{"n_experts": 256, "d_expert": 32, "activation": "swiglu", "moe_layers": [0, 1, 2, 3, 4, 5, 6, 7, 8], "normalize_top_k": false, "balance_loss": 0.00148, "router_logit_norm": 1.0, "n_kv_head": 4, "vocab_size": 16384, "positions": "rope", "optimizer": "muon_variant", "lr": 0.00954, "lr_mult_down": 3.0, "lr_head": 0.00974, "batch_tokens": [65536, 131072]}
Below are experts of layer 4 (counted from 0) of a mixture-of-experts language model. Rows are named router (the router's row for the expert), gate (a neuron's input weights, with its number), up (a neuron's input weights, with its number) and show model dimensions 64-127. Each number is 128 + 32 x the weight over its row's rms, rounded and kept within 0 to 255. Numbers have three digits each.
Before each expert's rows: a language model's description of what the expert responds to. This comes from a sample of Wikipedia text that the model never trained on.

# expert 4
What it handles: Table abbreviations and figures. Acronym pieces and numbers in tables and chart listings, such as ARIA, IFPI, UTC+2, CONCACAF, standings ranks and scores.
router:062102093121114076115157074125166135075111070120168175171135144098170095080123106117136144155195124154140127152129130144111127166079116075129150143154142182175149154137096101121136161092156088
gate0:090167134118087158159192161111126124129145137079135082077080126144182160114095114096115124129189127182142124187140134131146130201089156174190144067121094083118100141112136161107148154147075136
up0:117145080162198152133137145160129114121153120069109138132065094126124131122121158154114081129043170152224103133085149177115191095102129071130125145153160118129104114102117121146106112121181090
gate1:058151068109128128159133119175160127103123167116179118155101145161144127105176140152094117092105161163184130126159155088149143120119100145122158151103147156110138118122105058145094102075154176
up1:106111134136190156136142117166167095150115112155145145057167064126123098130113102120137125092139114197128097138160137108123144160109142175192144097229111127126121133101130103192141128111130078
gate2:091100112144135082128114131114122204127065110161139051140135139085137110161132140169100103040138161167106159080124144153143143113083079105105175151113098174113107188189094100123131157136171154
up2:064098128181073116204130121105152081122096184091078122122127098155148081158083119123094167154144091156128192160110175119070129122069131158110063162120134150222117125099143187101131130174110145
gate3:176125116134148128129086183143137164135106089173099128108091114135151105115159129122095126171097209120141080131132143145189143139165134132124138105107160049171154172112125136131140082146218157
up3:133063145132128151203071155091159127134062139072159159077202161131138079096161155101094122105144129167138123100148200132146094171129149083119104122131139110177108117096131078072126140152129140
gate4:119120105107181057156158111127142098096146105136116156104176105130138166119143098129043124098090123136184103104124104129139161163129161143097148152166153113154064165069119186206089137150189128
up4:167114123068104074084055140070078148049108118137128079137069192169096114128130109147075128106116125110104154169120158106115139123139134142147122162112133106116112076123174143153112135183107142
gate5:116183108137093137093124093065116121151145155145107140185101122133127114171064138188108091049086153125082142160149145118076151132109212124134168121156160105134134124090151188116128108139152130
up5:188115116126181096110138106122126098159126155146153182121135155060180058171134131159181148177107149076163100140105111140119152090145109079117190177111115150146119085141115068105071135145126178
gate6:110184083164145089077185073157160115105125123104095128095127135083138103178142132149086173115083137164114094069140101099119138112091178185094146078111116112139076114088079144105116086165146048
up6:196136113071109109113146149149067132118126111151138096135123205122073115145116127107076134174146165132152131102087136094123132158096110167114146163163102151105102200161119130102153129129135135
gate7:121125097088121141126123115189159183146136084170138202117106203168122101139153105136138129137115160104146117140151129150104148109059215090096077124070148163163081177088171177183146125174138078
up7:116168105188164126136121131134089157149110136113105079123125097147099169118182130129161201156150152128156135107103156168153104115127170142189167119143153183134144118118117057132039068115148156
gate8:076074108123123117096121142080163124108146154038140132142096091110087085112139093154099095136207140136120093188183184179105141151143112135146183132136112128151161084138100104196127173129096135
up8:153051066112117097131157129141137078101151139064110108125094100111145134144151147111126186131135123161094202187179148138177189150077102101162167143162107165092149112156196136139139190160188160
gate9:111119072072097152107159110183132083135152073094131104163052105133167123099103124158114076087143081149160151198167159125130123123110147098097100127132171160082166100037082155190151161150095104
up9:124169148076108113130134095134149163140108092146170101152086143133102155145096141148112130126132127183151184117127132131116173110095148110202088207155095164135145122124106114098114130113191136
gate10:136162140106099108120182139124143104106126128127122139126160110116132095098129108113145028076133115139152090106087173063103052154082194137137119098121070126118154124088210147086158139140127138
up10:110124188131131180130102132157116102172091157122118218153057108127145129135099129136121123180152118086112114106112075201149156114146159163131133168140145153114139119136177122199103109152076146
gate11:142083152091165133146131172087154147142092079146155108144104106135130093128177146077052116132103169186158151122120107132103126220060134112090144121117102161170135112144148147110148117141133166
up11:152166119138112153100159119104098123187086126147184064099108122125089089093133120105125176111114109101152169130135098124104172132069194153091149140219079128145106102158127095156116132179120139
gate12:111127166094153122153100194163239091110141117147097141114121111137109095045111094088145170117155133088115143162137090156119172124128119087103117194108148152122149159091092149073091129141109128
up12:072211109135126146108169133087136128147132128175159120127102142120129164130136162152193150154102125093116163129103137066154214151093136151161088082145107146129102143148142110182093089153138108
gate13:056123108099077125179152131129078113146107155088141095114146102147150133148146126142081107173074122122162200131120150117173128218117094107123124093141086170075138157156099131173125123131114130
up13:143094119152100139132109169112112169108172136182083162086141142141123154050122128167143158099136110137195101146152123110093101122140120132099104068151190114113114124142154129100084131127159097
gate14:153129168103101200086166090074106105137102160149080159135088087111151070179116070114153114116176114125192165160133127149109139172126198101123062118179095178086109120122147055186166141125179138
up14:165116102144155168112109130125142048138129132159063138077130137117135124106136191079079162182164134121116111116119167143150167068156110189093158142121150144183128100130083158113075137192129152
gate15:151143165146148123156076174145173176181130078104135174139158159139094085113163110180169112182150117157169134104147126151127116130151099154059162085110146155140117109147095136125118128102158140
up15:117105154151135123116160131073167149134099132139175118110122129181132166122114080160123082144054141214160096147148141135130159136163156101172174092171108153123131118125107128125095144117104139
gate16:163135125157117014122136082066188124135139120089118148118091101065162190149120134142131121126166104153118107130020095066166146134146124084129154143118150138195100130084095164134131071143100140
up16:084086088095111131114132169101105090145073154151175174161156064146116174118143101139111073168138133123148160111147152164150103093143059173106109072146128127150104136074140112131161167121204117
gate17:154167174078085114110064062123175138148161096108138131109077167155153182054136124132140114135210171111132154160184132131125148125139070091142164121159141133156109087126099121173101148119159124
up17:126151104117177137143139143151157124168158144199140138104150179089110144164124134128142121096124144142178046140084118145088145096107076134137160114114149067128066139160198107138165120095181119
gate18:121113085150150114102151122116161167153097100116165200122083057134079111125119148099108127144159142149174093186112172115038139182159133080089101119150111181148110080101126108103115099147115137
up18:070174110129174137150104084122160150088099094131155115127224100131135100050140158161074121155140109106068067115147141133167175119127160082093104049118205136135153163111128124163163148080118165
gate19:161129119161155167138114062165167091121106094110128158154119116142126135143118130102116136156182147186105166045112126117071171157077120107117089105156100172156115087132134123178067171113123141
up19:075109143118131127115139067167093089202151115143149129145152087159070155161147123120189125113123126130098146103181170174106114111161126159119125126129072200108111194138115150104120124110178137
gate20:089125121149068164133145129120125135150098116118142158168186157102088130097155146195098117126118134104105081112114082133174117136134120188111127099150144154107096063132169146115148123150154166
up20:146134102068152120116088063130129095108140160113109122151119086172157102175148140138118162109114133113057159116095138078125128079150105120135134167173127080138163133089134085115067063129090113
gate21:117220193166094160110138099156101101123154143098129111084070096062153095168118143133101078087112139141124083150128175111138095108095144071141086148184140122132069102075129121198139114157131083
up21:113075164180076084090172182094184148111070118122068140147174063145161137126108109139085097117151123068072111169142066066113127157121141119179082145177136114186120138092135135074116170101106100
gate22:099121159138138116145158072186117105145086069109133156119125105150153157150085103108115095153113133112190156090149133129087138179113090140167126112122092093171089126191150101199118126144161154
up22:182131147116121125118140115095147132091100183125106101113103140192085129144148149096114155082129161094088144128138128107131143100135118135061143121132181152087185133084093106133077145111101129
gate23:150095126083166158097174100098132199138175172114114143076116089110141059148117136163131091141139152090078113124174102180139084161148148094114162148135095138104165082087124144127129137127163178
up23:106161151143122108151123123127113091138093123039116132126156111133196107099122154143149161121115040165102103192156098128076097190191125142115176091199119120104134117200133099084163140141161115
gate24:161144079081140091108168122120108142136105154165142127130096150103092197167131144104103146142079124070131162159131196107143160095109153187096152105095146187136100170138128099143130125124158171
up24:175136184110146162154054108127139131124138093166100066094121125127157044139157137146158133134125143179149189114137092144060176125065115157047161095108131118161124111143135110131157110148129169
gate25:131133088068160168102210092143096145189120128112127165079150154107122120173165150182048102126109151113182141157159088136101122142133167143144068147144104102165117134173071139067109181118122099
up25:164112120120143146181111164139153184145082094132131098108140094156121159183140162145090116125137116160145068169136126129134155122167121130133161114120077131169111111137106177084090177165158116
gate26:106084157155114133193142140136073131106110128143118147109146178121120129138132120118088122194175085052112129119132079130146132130131101111124148138146090107118113132127156084147147116166144142
up26:100134146145135187175168175106106091133138149142105108162136168153148125079106077103124147066172172116144108097145101124158114138145147080143141110166165103180157119146133152176182094135136117
gate27:117154162094109143134169132162120075124102094174117194107115113098129138113117142124181091060165149086104092043107175144107106137159128091139134118170083131190071155113123132094089175104076140
up27:080165123127161087106120137109142113124144194084102143132130140103197093130154145107102106129113082091191170163192105104176179157135104133118134107110042094109072130156080111094103132136147135
gate28:120104097107167071191136080180136146113161150115095074121192158078105044119132113163151109120156111169125143117181159138161131178099151153161133156087158139098113082196141133097088109101124146
up28:167140232088114138101139118113130139150112127052178151151160162089097089111105139077131097094151127138149104121156180091110146213043076128151126128116113136163178176128082094107142184132136160
gate29:116119088120132116100139138152206130150110086176114140108044164108142067149146142173168117158118073102129095186142123076120151105139055112127142132093062144170115151117195107159104176114120074
up29:111141136115157068109147103157178107099128128112106049118116100108100040114184106089144055110133162189140103093119130138204130132118058168142110171131135129073154108140116176109158123155071077
gate30:137133159155137088144071120115078115101074122104137094098032150076119174141174169118109114157188139138120205104150130156150153105135163118188130141096148118093111095111160070171094160165112182
up30:090122126112136137143106144175082144156083060144152160108114114105170133125179114096159133139082099117140108140135119112164057106144090058136155124173101139187143142109100116149185117095150125
gate31:133081058088132045094098131132133160149114140126150158104091120111131082161135086152139039090060130143161139139096199131153099114108152150074178174157087099153187140142127120134146139091143121
up31:136111152163087115134132092091112107112064131074122126082082112101095105134154150082137121132114115099153129088121177097129171113106105145120131130188142164160151173138102107119128147051151164

# expert 20
What it handles: Sports stats, list headers. Sports scoring words and table headers like round, yards, touchdown, Score; species-list "- Conservation status" lines; line breaks in infobox lists.
router:058162121151106175101145110110130109108130154127202130109123110127160102109103100101140120156141133109130161133109165094189170195131132089108123137112144191121136137094098087129089082065119077
gate0:107122084091081104170107107135132130125069105099144179144107194149087131140105176119152133116132151112121080148123089117108106079110068162125139149101117128186117117134115198086147142096127084
up0:181137181130120128106112132114149152157152158183110061171121106131104129131086141095077090138108118152121120163101157117187114151155158160137185117085166107147155160168120137207117104160139161
gate1:149185101074110140124151122110157129095155158151129190119153094199098149090108164159131094105146092123113154146096126130093118118093153067083115038124119145158138148085131108092092136136119158
up1:133110140083185159136204083060190118151133184136137151118084069208112135138180140101098169074171100093133116126081210132097093154105127126086104159124049136123128139087103131190135094102127124
gate2:092138159154099104071150167128106064185126119177159153121176092110101168131146100096127150122123193127145117116175110154152147150125128101150110096147117129117134093108140085128109127132089119
up2:133134125135125123129063159101172152103145138171163108127133188129116116119104145155106093095103132124191121089089093130065120159164106120133144093184117087079085139114166145094098182116170147
gate3:069118173132144095129106157157085148150163087115175148132145078162127146076109136172122112055097154125130116158159160135145148142126139108082202089069145098195156127162157135169083135122117130
up3:135130096181149099107189130109133145118177145047139113095126179116082133102076118134132104168208085163111183165093109162097157102152115127170132092148092139106128120163134079197161080139161138
gate4:100126069117083166158150148144121066107114120154119134160093121065162178068072116075115096100121083131131075124085118116166090167180090125126128153123142161103169145111130106154135109139140123
up4:100135154109166131118165165150069068148160101053082177120097133192141142154110081121100134175120113135132072072174114163107167100136171134124094132141138145088162100092109160108102174119064096
gate5:132176184089100172088144098133099116150168109126071083140121115163143120135181125103081131149103146137068117112162109117124130124185113119063112052130166090103094155161171079130118063100096134
up5:104150159066076153140111110136122149164153105106099126098185120204102104121180146112156144132135153138166144149134149141236117131201167100104103142096153165153132146125057107158112051090110051
gate6:125107113115173111117135152115172124092115131089095129082111096065111169164143168147136163081083179189087145108093101092143160137144098145095075117143084199145085160147185076123088112118190129
up6:145142166181126076101114116123136166133055134096115138114102174136077111184127092097132090058188168147108094114090158102114159098151105157110163140201193117128178078163164096145155103123080127
gate7:060096109147144117056173159109124051129090112156127130143118081159165110064101062123129136181132112133169116139144116108140066155172131155145154159157187114068164129103106170087071119138101211
up7:128093182151180173160180121109106127120100089143145073202136140074142112121126211161125162137172114106106141094072058146100119105093137102104112080131094211109145132106148104098094127107068113
gate8:096139183099101118085136184126138110096132157079138149139103146170131157104131149104070096132093093150109092105106113157124102140139166161097093116089141140135078180101092139155127166180110127
up8:174084078141059185215105179110069145161127045147125120051124104141118139144112173156123132075134096143063118123121109115108119096119138164158128165129135089147186128143122128119116131213130175
gate9:110153137108138106106152062103143133151097148190102154151176130098143187096119129107080110094058139119108148109169154142172148050092093086105152131110146102148114135173105155120104120096128111
up9:126164091109162115127107185146176093153134121154162087095228131096125174115118135157091079145109131096110182131109069144129134092126106144122096174115149079064158130070138196172130170093136071
gate10:138117113101126123105117149113146162120108201167093141073110136133169136111099157106141095172143071123150111119159140118139132111106106053106063062138095143174064068082056141128147138142157130
up10:179131138087142133096123164101118083137148119110135168163147134185148124156124076138141150091130112115062128209166099204158181130134130125186140061159149176118156092165076087126072095091104153
gate11:129140147102129093140105146130084077088092125118151125160155065140144181083159086080071123171119127112125169111164188147132194223161060126155144112100142182134108090162107155188121140071137125
up11:117200153161085140152148120108114119140150115115154090074196097123121116136181131128111162111140085145143177115126145179036102077077150129133135120121199122143083142093175139097147099205146099
gate12:091191099130124155126152111174155122125115175055096117104158111135129130115112125159107089148122084104120142079126105088144207185146082098155045144141105151087092114115051133146078148065133075
up12:134160160109154121133119106100149143158088137091080104106176167105132116110179105172105187165149118094114095065143136148122163111161111153161053124125070132111086111137168108133147146164138156
gate13:092087095112133160130121152134135118153138108155098146143119082128142184138119061090177081105159108112139124130081155157144136120120078124144071139162148125123126175180154116119191130167148145
up13:146168142110100133143143196140120099079166099169143142074147112148156087132118142170058150125164127094102120128080083119114140145156101135184103142109059142165157071155144084120136169101164166
gate14:097140080201138141079159091153125154165183141128177128108052111131097133099152160166061108135100172149095090109079140155126085145104103114157139158071050086123136184120118110061111152077144057
up14:132103119096141146147126141128129100147102112140180120125093106129146143138121177159122120108088089143147161163109064121128148106125112134036132105106166158148147134154193111159119108080154114
gate15:140057116119100143118149088132128089115146121111191160138105108130145117112187173155084140084108076170151097162114137131169076128114108143134102107142081111143108140103133149152124113092089146
up15:176028082116111173122115119143118111141058113173139088095133111138144121112163159129176124070121184091152157105127127162158202136071126114111074128155084135187138190141109119164113076104125107
gate16:142148097135124169129103128161137132118106176134145110043101076171116099120121143134119189114132096140171147112052142183083147153169147143158182166152149124107128105103142108114170164129140126
up16:091088110129118147127081125109128114101125117134189148151184089180144103162166118150158125080114141147126147170140113137151107111152154159210122138152000155169160083142129100102120164138143131
gate17:122107132162125067164097140151116100221140137160125105152126159108151101180079150142158134151081098125155164176157089149146119161123056177123089157129140111160128044152142126104151157166142109
up17:177145150108111129085155134102152020190152138092129107112088180135123084150105115141155167154176205165139120114094114140157118201098146128093119115127084112114105091145113147134086158137138193
gate18:113120176124146151201120123127112038111134190099071131099086150139109135136125162111116107156066178057154106154128114158141132059107061144154145088119168115180131089126121162116152107144190135
up18:139195122138094131145100181144152130118114145142107170120152115111101165118142069074099115134082156156126114160158084154094112100158117127126086135151084119103121111132079120131133146125096099
gate19:124163101124152143126101105110140129200183138158147146080145132077131107195118084170143087123133075161170120142098182169145062132149125123146116115077135105097117125101138170115091135108144115
up19:139122133063099159180112120154071115136122054090111145148099134124144149149152141148139141139112150160098124123120120106084115188141135172146196043156131137101125131143132162113104061136115080
gate20:150100118147092145074135087164201139135077114126172141105087069137152111145111167092127098079146134124093103120090129119120047108139060117085156099149143089192164142096138091173180088084168182
up20:131147100149139155164102137160100176128105115094098133078105109170096089146103129100104188096144117140118097144222104149138091139134090181149140145140097089077129100149110112114160098104073063
gate21:124127167099106139154162173124147136190134156121158108130151116126122175106106125134118140163099220111134132153117108130135127158155105126082152112064111075123139171122115142187115172145178129
up21:154126177094127157125205063075139113188143143101112136105112140155149109108051123095126139163100140146149160047153165120153106118158058134110123144072142158137076144120141100149116124126084114
gate22:116150125082188090155146146118181127103115119137081100159161127106146128147099071164109128153229110114132096128132125117055153140135098122051130101092177142137106105100121121091086076100090139
up22:143118059098090112092169139157112142114128016118170078143078103131137147161156117117119178095131026114136119116102144124106158118151105092154147133128140140059063130155137117052193114143102069
gate23:128137113146118087171135144124093124157132135108104058175113076130153113160097111150191091133136109085081093093172147114096123103154179143151162105115094146161173092139113150081162154077163109
up23:103085123081113094160160194131141059146098116159140128157088087173249177078132113083149158118144140107072147067120141115090100117114157117101111172131141102095155120127107141126189114127137155
gate24:048150183158121170123134163104124128085080137106144062146130108104154086124153151098144134047065152185119169094138082043132124090129124121085149117087098146139131153143187046115098096159127122
up24:097100151104176129185123145108154165113117105145171085203155146138144133084079115046151106123091101186175131143143082106168116156102108151115120101129151124110122178134140148081127141112188157
gate25:110129103083135146159092105125088133155138133172141166194144144077094081105078136132093117108066150163154170111129156065132186127072081105114121115160160212130110175117148111184086127067118143
up25:140154160075148165168090144133136115097123154145110178086175082151147180157154065101176068153161150131163140116079142162086097122049134129099102101120114153084122112119161089091099142135105123
gate26:105164092111089138159127139121167161157135154151139137127121123125099118154131118144097155135154170175098113155136122142172117154080192086171120100110099100099134113099206080100164068099099091
up26:168119142158147128080179125183141064109150085105096088142156135120123110152167120148162171122083168171115120102056125112137155190172147147095109162129175103152116187180159166123121127144181135
gate27:142153213147134173167097057092102113110112184117153136080137135177123150164120096099095164142138142165133095104161171145173131150157131101137092118095077147079137129132091145177183133133101095
up27:155200155123127134112150125141157098242182125081089155120132124134167137215131113091086167153097055160175159116131136122150141135143111132070134111135165078123135110172108094120147146097125109
gate28:130121158114099150133100138137168153160098114100096138104151106123108134099100137109093122147138150156115126139163110097130169190163074124168087031160102143118068150111096137148168106108127141
up28:128138109121183116124165128121152132131164113127103133177112171098135123217143116061163136124111149142143165159207116090118100120131151141054146098163135088094143140124120125154122085173119156
gate29:107117135169140128137139098118127171127125103161200159131069187130116101126193176126095146148182151139092100103178108114122168095109116161107087136075096189124134056101131092176165141158131116
up29:119097084168086127116070141177124108178144179107111123097134088208093053147106144091135132079096147157119121125116139068113064125127080097171152155145157169138117169115173164106101109170131168
gate30:130114148120122094143155111155189123146161146138070120102170104138138078162097130079116123165142116183158123132123170137144126142132098129206103144144099206090136118093058078061148111125110069
up30:141152129113078156115105138087121133179134113096101100108158151113095163135168194109135084083177158139161142129091149123147138083153090147145109165191207148135120063145189137113094091136090207
gate31:065146149112161093112140088116187169127100151135089104123156156074127182100075097170161149120176089148119136163104151127155168133130168089151133177079145131092130161149148104208122159147098127
up31:123173085095112109085140200169057157113106075096104137137168113140055136116159153131077124103165079121142118123049169111125111138112111103168122100141116129160130111136173122154140179112132034

# expert 62
What it handles: Location prepositions. Prepositions introducing a place or institution, such as in, at the, moved to, was born in, located in Doha.
router:100147117139126137134106159089124084092171107077039118072075141125148151159178111159149147136118070165128101188165170185150129082198181132195129115124122161133148062145165116130159130118149110
gate0:141141112100157087093123102062185093107103042074139104153067111099095163122066127162133061094142152098158107113172122148140183093103117118131172126142168121161130180123124134157160088173127129
up0:149095138146156125146108137143104116127085107143157147126176162117144106146159113084152134069066081152139151176192162128163147193105187152137122137176119113204124129110121143160193113131116174
gate1:109057137175152167119157083119128120108116162118110139097095111177116204125163151136148172108138108119118144171128190159138081153110106137177124090128155118138171164140095131083145086180088185
up1:133103192104079107172128156134073135130079133102099201101117083129156177150171137124172151178081118211131160157208151121154093084168122144095108143155064160077134164103174140103187169105099089
gate2:175150180153137130127181106148160141149165129121197125219151086097112147117141102124163077122133200082141119133121154100111155180103110124130142063102110102171153105088056120154120124119099088
up2:125154137108112119159186076145106147092129113094146117185071109070076068113093114164152073134085175148118076104102075155180130108133161142118090138144074074120145113117110175193106116094109100
gate3:052107134165029133111102126143132143107139178092157083047168145103114106123120166136144161095141135096105130119178105150144158112069112143126140155152113146095134129128088103132141099119166215
up3:134067132135155171150093056196102128131178127117126167104136139163115136143170185095084126042079129111129157102140146041140166127147155156143143132160164163105161157168080144100118169162117082
gate4:121059168077148098118179114103160168193145079162110070088106072092071126118123165104132142096109169139169150094117122110161121135118122129148093123157143158129109154111099146111168179187076113
up4:192052145136100093181127164147069137103066160153178084142120144138169116139126168126146093088180113126107153116097166140153164127090105106170170118108174113101126181086125134153154179111090058
gate5:149149075106167162125139126179123096132095156152146109168129116170153088080117117117078165155127125202109145108159137126159115147156151184102090109201105162139093062087205151178160126085130087
up5:077107140145089113136162094164156128131118102102097153148136150102040126157068139150154126106125076113150185154173095143142104082099084077084157151125114193185150103093133163098093100100145063
gate6:143092088127178154146139128138134178147118200158177100110143076132128169104094159147115062119202123112143063131091090135151157153067067160077133144151101109086073125090098156107122129215107156
up6:107117098106138090127144132096126165138118111139131075101147147096100151132065136184080178076097120118123112144148160155078110076166108154158109150173172139057177096152141132129155113131081120
gate7:099073124135113121135129151152149087193124097115144151110149134126068158122132116075110194168078152085115194185091147128225122121115152084105062141132146117153100096103087123120102119135117169
up7:115145094073131119116148132155179035052093135140094071129131104145119149113144123150132144130094138103104163140143158088128102058100132071156170123118198167095111091150133126108154152169103134
gate8:147122140139130104140089106124142136133136089110073064129132151171161128081165141133066087107154130121149122124129199143135082178115189158128110129088174118152089113123138080135123154118128145
up8:127094096126125141106111116155070128121085112093143080075076171081156108083074137199199125127146109088102104134129149183133125104094094161150121149089136150186177122124094073141111062114107159
gate9:174134128121105170158120046095152079087118098102158163158115100105153129078094127129120096149166068102164152128150104162120111159173083055152147124128118100179129173059111133113154110112108123
up9:105124142111107127122083204145160081118117071127117125133177134114105145161113176126138152186110093122107118176173166132176195053169143143178148104123117128180152122165139046089089137096124098
gate10:155122051083178116146103095102082085168182075134133151112159119131167108149100104086182142126097179144062170143124174103071113146149098133125115173092146085090082153126089091129202089104182097
up10:116129109145078104160121062117099144097087164103082112148099116091119152146139189150086172182164116146153091157168095126103113096106079126150155096124101139133133083153189179117109096101132123
gate11:136171071153129146106116167133129120185211159101119092135124149120179159139162130091091131110103166164150167106132204109136101120146182174101084138161138078129115089097110082187137065119144095
up11:124133160139130130121116109093114126114107080137131151123113120117111094169068191132126117204153127168114114188086060160168120183089124123128118163139113151081140087135141143200120115116094173
gate12:107114159093137158113135171078157066100111094127120109085134139103108185070110073171209191132166149108114119085109105066113113084115127109164156163137125104149107128131106057114160071159171109
up12:135094121153100087059152146153090146088088123151101098119082114160151109140153102081118184113112156153142127144180127144117194116172110184167172145154159100169167102214126119172152134128094144
gate13:065153168123103127167124119134119169172150094168137131100144079099110145139110133084088079115086198164150095109157143129148110128150125107077122142119123120118129125143075045134209127076133097
up13:154118168166151113131143153113127100171129143143136143115154122119179133137171131113165155119152138183064190035050159153048115084175129171165144157184103115152160147158154088165115102139130123
gate14:193117102146131165140137160109121158124081080170160134142118131147136097115108140116173130158124113121104110128130113153142188170148058147076064095094124165102121147192126087112108110066138116
up14:118124185151158080138151127087114137129116134118147131123132162120097123124098075108101068132084121120129143072099125120161126143128139173103129173078077176150145166083160161139170097136114114
gate15:132153105111141159160163111138155124170132146143141172142077081079106113078176099140146087117130134145129108086128152177141109106154080124109137116150098135181058096099072138072094155093124086
up15:136103109138161104084071138096139098166137073169081167103097104111103163111131093197094162092145110161130098094149174125134154118172139143081082119130129112075101111145095131167136143133198119
gate16:126153119138109157163109156165075136107170127117161104120129113120136162152152114066129158121137134122128125057143146175145149126099125147166145121161129089174173098162158089112126063138025153
up16:192101071159088142112091135158156105144148107162125147121093077091184109105165119097067158135096105124117113130144175163130097160152118118117104140173174150139110152196117150170092194105099118
gate17:135158120173101108130174150123128134063103190072188143168125080202090122139152098141161109145111129119194182159155162142137106095138213091176137144112156149145163109118123112110097128145114094
up17:158119065100074154142175153127164169192132095082177124157122144127124123132137106102190078111092086139092138150135189079112119090107130110115150153154114155139081083127103143085168068116114092
gate18:087127135109180118153091079154153103154122111169119058096166125141124126111188125133054130108137073133114137207130121064174164108132109112122151136177088139120107054119122112104104120127175138
up18:132084105152159192130136167079208144162078159107131095117114098126155182175151105120116095105131101098147101111105156085130064132192184117142095109142162158167046097109140177147149120117166145
gate19:121125229187121123111108034081109151137059129106160084157160163121122141152149053083120117094149130108121154096135112111149127095109092182149079164131187064105123119093067130117160141110049094
up19:078100102094158122151129135170112113130106097142135189159117207123076127064110099100137120161126126107153188095136180118150121144097099107122087182117152138096155120127150155126089150133151119
gate20:092105073103214156098133133166159132155167134111136106183176115110198148111103116105157044141171148125132094124073129092084081137151165124145159101131121094130179163132120114070158133157077174
up20:135120123163144090142128102149125128167129172122122137118081187128107113095152133102080102062108133157156118088124141125122092137119129122137137062116081156089065198144130129164156141115084160
gate21:169123135130119130114106049132138066112084127141149090131142133075146111162193085142110163148115116146103181091117148121185154131152156105172094154115136138185124117182143170114138134181096156
up21:122113124173130094147171163085135148119179069166108115099127128156144082124172159149136130099078133136173090130150171144107135148163122164081133114116126121125139097103135104140124143068128144
gate22:130130060127185105034099151128161122180160127138166154089145130078134123078117128121092094132196135067167106142110082118152108203105111143130127115099108110135135153091135110158100151112076122
up22:102134121086114113140146115119153167102095113090094183172056188086127120110144129169137135156119054107135165102113127180117144215174110094175160129063131101095115104158101169129125092121114069
gate23:124145146117140135103095150102157139122149126112101129137099155131123157131207069095137141086127172089127155099164079157137123149162140071077108078103154163180128049141164129098144143054159043
up23:112182105097080111171136122136127116090079115104144112083062109108170115178124152132163140093135150128119108063122091170129110083086089141098138201118123133112113150179131113153142101156160111
gate24:122089126122144093147166057126112069159138122116085106142174158108143121108138126118095133159052056101157135126157131117203096144114156168099088095156109119139125098189093171115109140154105154
up24:172182091154116122129120185082087116114159125096168160114114133134136125088114173157144147130171117111121134135158150092077105149068098087191160157138099109137139098112105152173149172157063155
gate25:101136130131086102104092130111161148075103177113163133066105063117166114093074195133144159096183111151127108185085096135085134131106079116174112133105111155096096200185135178102128115164128184
up25:065135115109131145098128095174128128122145133123194073091119094128115094141118169111090088115158121137116124186134094108124115158057108108180107164070078108127107187099107133121130142146108175
gate26:104123102162073069174116098155172096147142141127134159136090095125098104086177091148135108097126098113133114078149112141120069051154189094079176144148143152159089106124110154114143105147113221
up26:136142092118098134118115142115138167160127110118090147158099137085113206154121112150104092099094111194150152138187107133081137105175094159185221106135097098087114118187139117102140141161176160
gate27:117106140107163070077134108122168103154095158130109115147145104146083096141161090093114000121113063129139138141142106130123207122126053126149132134138150082069134125090106153107098095136118079
up27:154090174138127092182122083176096149065124140145034124125057116150128095101165121081170084110151064164108125133104153098114144186115105161195105139117126099175134135161122160126077130151103126
gate28:092137115141108139162162152174087134074098112109207109108117084077112148056136101132077153075137088151138115207090162152118114066125113206110169187123130114133144091094105078165107048118100153
up28:099157095118188097112169180084160131209086174080128120119098122108085149109177151102089152126155104111088099158170072154169134126072158099123135117160126164141135145103143088076118082153094157
gate29:045106194115125120131164170128117137138124153163134110136147207169113116111124146122065096144120102191104167121103144135218109166133117162103112087151121121116099170127149074117127093162160130
up29:117143148167063182122107134195091126098134103128088126153152144155133085198149107093160118201115154141135141128180131141149104096182100116137081136105110069120197054135155154149138107181108106
gate30:099081179122183114136146177168139116176100084129129152106123087123162161123130106061133117170147058126104136139101148107119125125102147117123111159111121106120105084128089105067173084127195094
up30:094155112124147096139119105095187106140150149087083179147104122108107193154152105113129140120150107144186100066130146157154179088127190104146123097197143109101106099130115147143110062124142125
gate31:102153123147127122153152105102220133098134159146077092101133134125137114122211122150087141107121073193161122180142102150125132165119139135124183118136074118073097064190119104131137104137142116
up31:098129116078127132114122151159100127125160158123077119141096099109064123141126152161142127127077046122130146148183095112148100156153103111172082096091116104147137186118101123126059150115129146